Experts of a small language model: 135M parameters.
Below are experts of layer 6 (counted from 0) of a mixture-of-experts language model. Rows are named gate (a neuron's input weights, with its number), up (a neuron's input weights, with its number) and show model dimensions 672-767. Each number is 128 + 32 x the weight over its row's rms, rounded and kept within 0 to 255. Numbers have three digits each.
Before each expert's rows: "mostly gets" lists some tokens that are sent to it at least half of the time. This comes from a sample of Wikipedia text that the model never trained on.

# expert 13
mostly gets: " also", " John", " later", " then", " still", " Har"
gate0:131109108166163104096143122150079150051091074125093125107048106104168154097073113076128124102112113104130167114095103132142065103128141168112124115174107155124100197143134108137151105140166096147167142141089086109059128153124122088163138160139127153118143091064079162092128137183153098094
up0:140139089121128141120099160119135132161106140074201156080170083100126158079131169109165145153122048121155144085141147092107121030191136157131103162081142155159094109083151135061139197175107154187134094199134098098202111057152099155059121113108114141131080150081126128155161110144163143159
gate1:151114110138154094108141164057151122130164180144049118122112132131126091143073162114130096149101128140124190136176166080108082155054086146128136173122176137156159112151167105119152103087115116124120136096059092147136116106175146109143134085150173106129144152119160140177161114106076051139
up1:161126136084187144160028070138138241102132134126132182127171138197142106156121156092160080095139148104146153143141181151151132057075097170089089114112105153158152139085160136179154160086132135128092205132098115108079088086103127132080117098031139106128122166141081096116069172168142128120
gate2:148121173136099080058129146181120126149107100105147139135182099191135096121153120094108075131150143099121090154170176088161077121160140061169146092088169115145135132096183121103084148180112163145128102102137146204138153108144122119149119098120172154073103124145102051096096142045245183120
up2:138167133107136150086124159100203114122123115135112112071128156127104100171152127118150109148078141096086089125135167074128153118101163149080161106131109101088136114138111104160156190106143192171120104089078154136130073151112124139087136171093160092079153075100090073126147148132134123099
gate3:163158114130095153129153132112125100154140106143116163118162105149088095101061164157136150102097135138151173122113144129241087171206203124150117149123146162146061148111187134126132205125093176103138105185130150148195169137176171141147151127164103154156172108148102092091116172101133156150
up3:090194159094096122210139199157110194145131065075157085114073160086149131105124094096117102134115095120117070091060069175151137137133108114150125123137122101124138077121151137142163101188087081125103145113116121119183158168091071110164178125122136108172082094131115055146111117123147126102

# expert 4
mostly gets: " French", " Black", " Bal", " joined", " those", " military"
gate0:207061134133117088136092161096134131115148092044183187071131153096134129066125158089129096203117180100151126159086123150116136095087178146071148125138130092137107120094141137148073107121106153097077109156157163098115126167167178148151138162096116094104161182118120155141095148114123077097
up0:181038143101119122150127153079144159142105086131168112126182127131106091099112135182147076115143116174128154089139130152126127150118104118129128150160114106154117131095095084112121050126158134110159162174133151074097147146127097169168118164127155144136145102133108069131111142085169114156
gate1:116125132151138133099161175088116164096144094104188118160166080113133131097156141140125116031152200143088118136105107163166053159110123133105147167137157138109139122141120116132083057148160127136081119175106116091131131099111108157171102157130110067100159136121126157158095068130124104118
up1:131138148121160098171120133093130113096084109101144122134190122084092110085096041171141089147119124146119123109129155183158102054126151103167119134138127162115085145123113074116102117106104162106096167164172125139082165111098045171175150179091160140148144142109148093164129102120135097112
gate2:127147123132171127139171136130125119119106149116166088129143092099101141115100170091107071108188079100119105125103076170185137157132097201137148148138165111183077126100136120137078123139114147097152116178131151105128165160165117118116125151116131182155130142128140137108111120049124100099
up2:175083129110182114080145088134138110152138188126191176194111066157090128091116168151101110207088112116077183133096123156124213140131083161180177128090092135145076096131098159106181124153152109117086125118159102120155120149134169039146069126119087118073123142097134183085109151079103126112
gate3:109103061114154131144148159170124148141154132107118067169149139139104165197128153131110101144101085101141119114126126129078081152122076086146126108168104155165142090173124099131133089122146062098134113139150129179164139154121149119143118144124143129083091080141104116109151169159157143154
up3:089164160163128127136126104160134095090097182149133097146085103091106186153149179076113077146094157141114091144074088128133125117149060115158178104106155107170105178105159143185139138172087086159149161151124092085138107099103189119113149127166120131105080123110187146173213063129082179128

# expert 8
mostly gets: " art", " Or", " political", " As", " Y", " gra"
gate0:128145126134168097096123123147119157109081142107093143182082069108133178107026131096156111180128114085119096125172151146101075162126168156156129139126170138168079049106189108156073070128147138070141105130086126156149208084113174140165061178112123140128141064120147153122194173159099123142
up0:112123145094164094115123158150088105143169152098174126093112121115121147098142114131127096177151064157090169109106138177095113154122161147060096124103187117138107115117139158104116086129104155100077048104092160191124128095064125102101147207177153123122092128138154112144145170110122143120
gate1:120156120126146116139117140121094142066141117124092191136086094128077085111129141139052140161162107082139107115147159129116113105102148136173115140142065125116111070144125137177102172164114130118158147123117128108132125154159125094100139098191141115096099137134126132081163153140138136149
up1:167054129187076149116092173098099103116200172139119146085133063073107091101186101159124136102156157123163127128148146151138164129133150103107133149100111094181102135115057175125155138115165118177193137120127113170154110103108098150137155076185131133105222130142084176148141112106125134164
gate2:127112172122100139162146149153126125108149089111112186136164134110120156136130147105151174174132114122150144150147093145086102145154116147159091105192119113132107155084126172168204110183158139172138106179088124147076125098098111132131131062181196188114129051128080116168152145128098156157
up2:116063133127133171112130111131204090131118137143120103107120126077145058154118137121095093164124159050177167139185125127105124133072092119101103130159131134104103105133174157095150155124098123096138134092049154110131195146114115191105140102084107115197123149142109101154121186119068083085
gate3:144176168100202083125174131091115147141160149207167137126112087173150117135142109036186070069113098161104096089092105092180133080072100146156150085097082041109090165163076146181155095112111116140125102120051117115100141108143158144102133180129199124105082094144120189090159101139114136099
up3:168132086099155096154088092088128081137113177114085117145152106170149142171172182153117152146090112137149182171113137148084098134096134124134112140089129074087146068125139108141073122103169111186125137115159135135096135118157124045078134123114098165138076098064138176068194143140107102065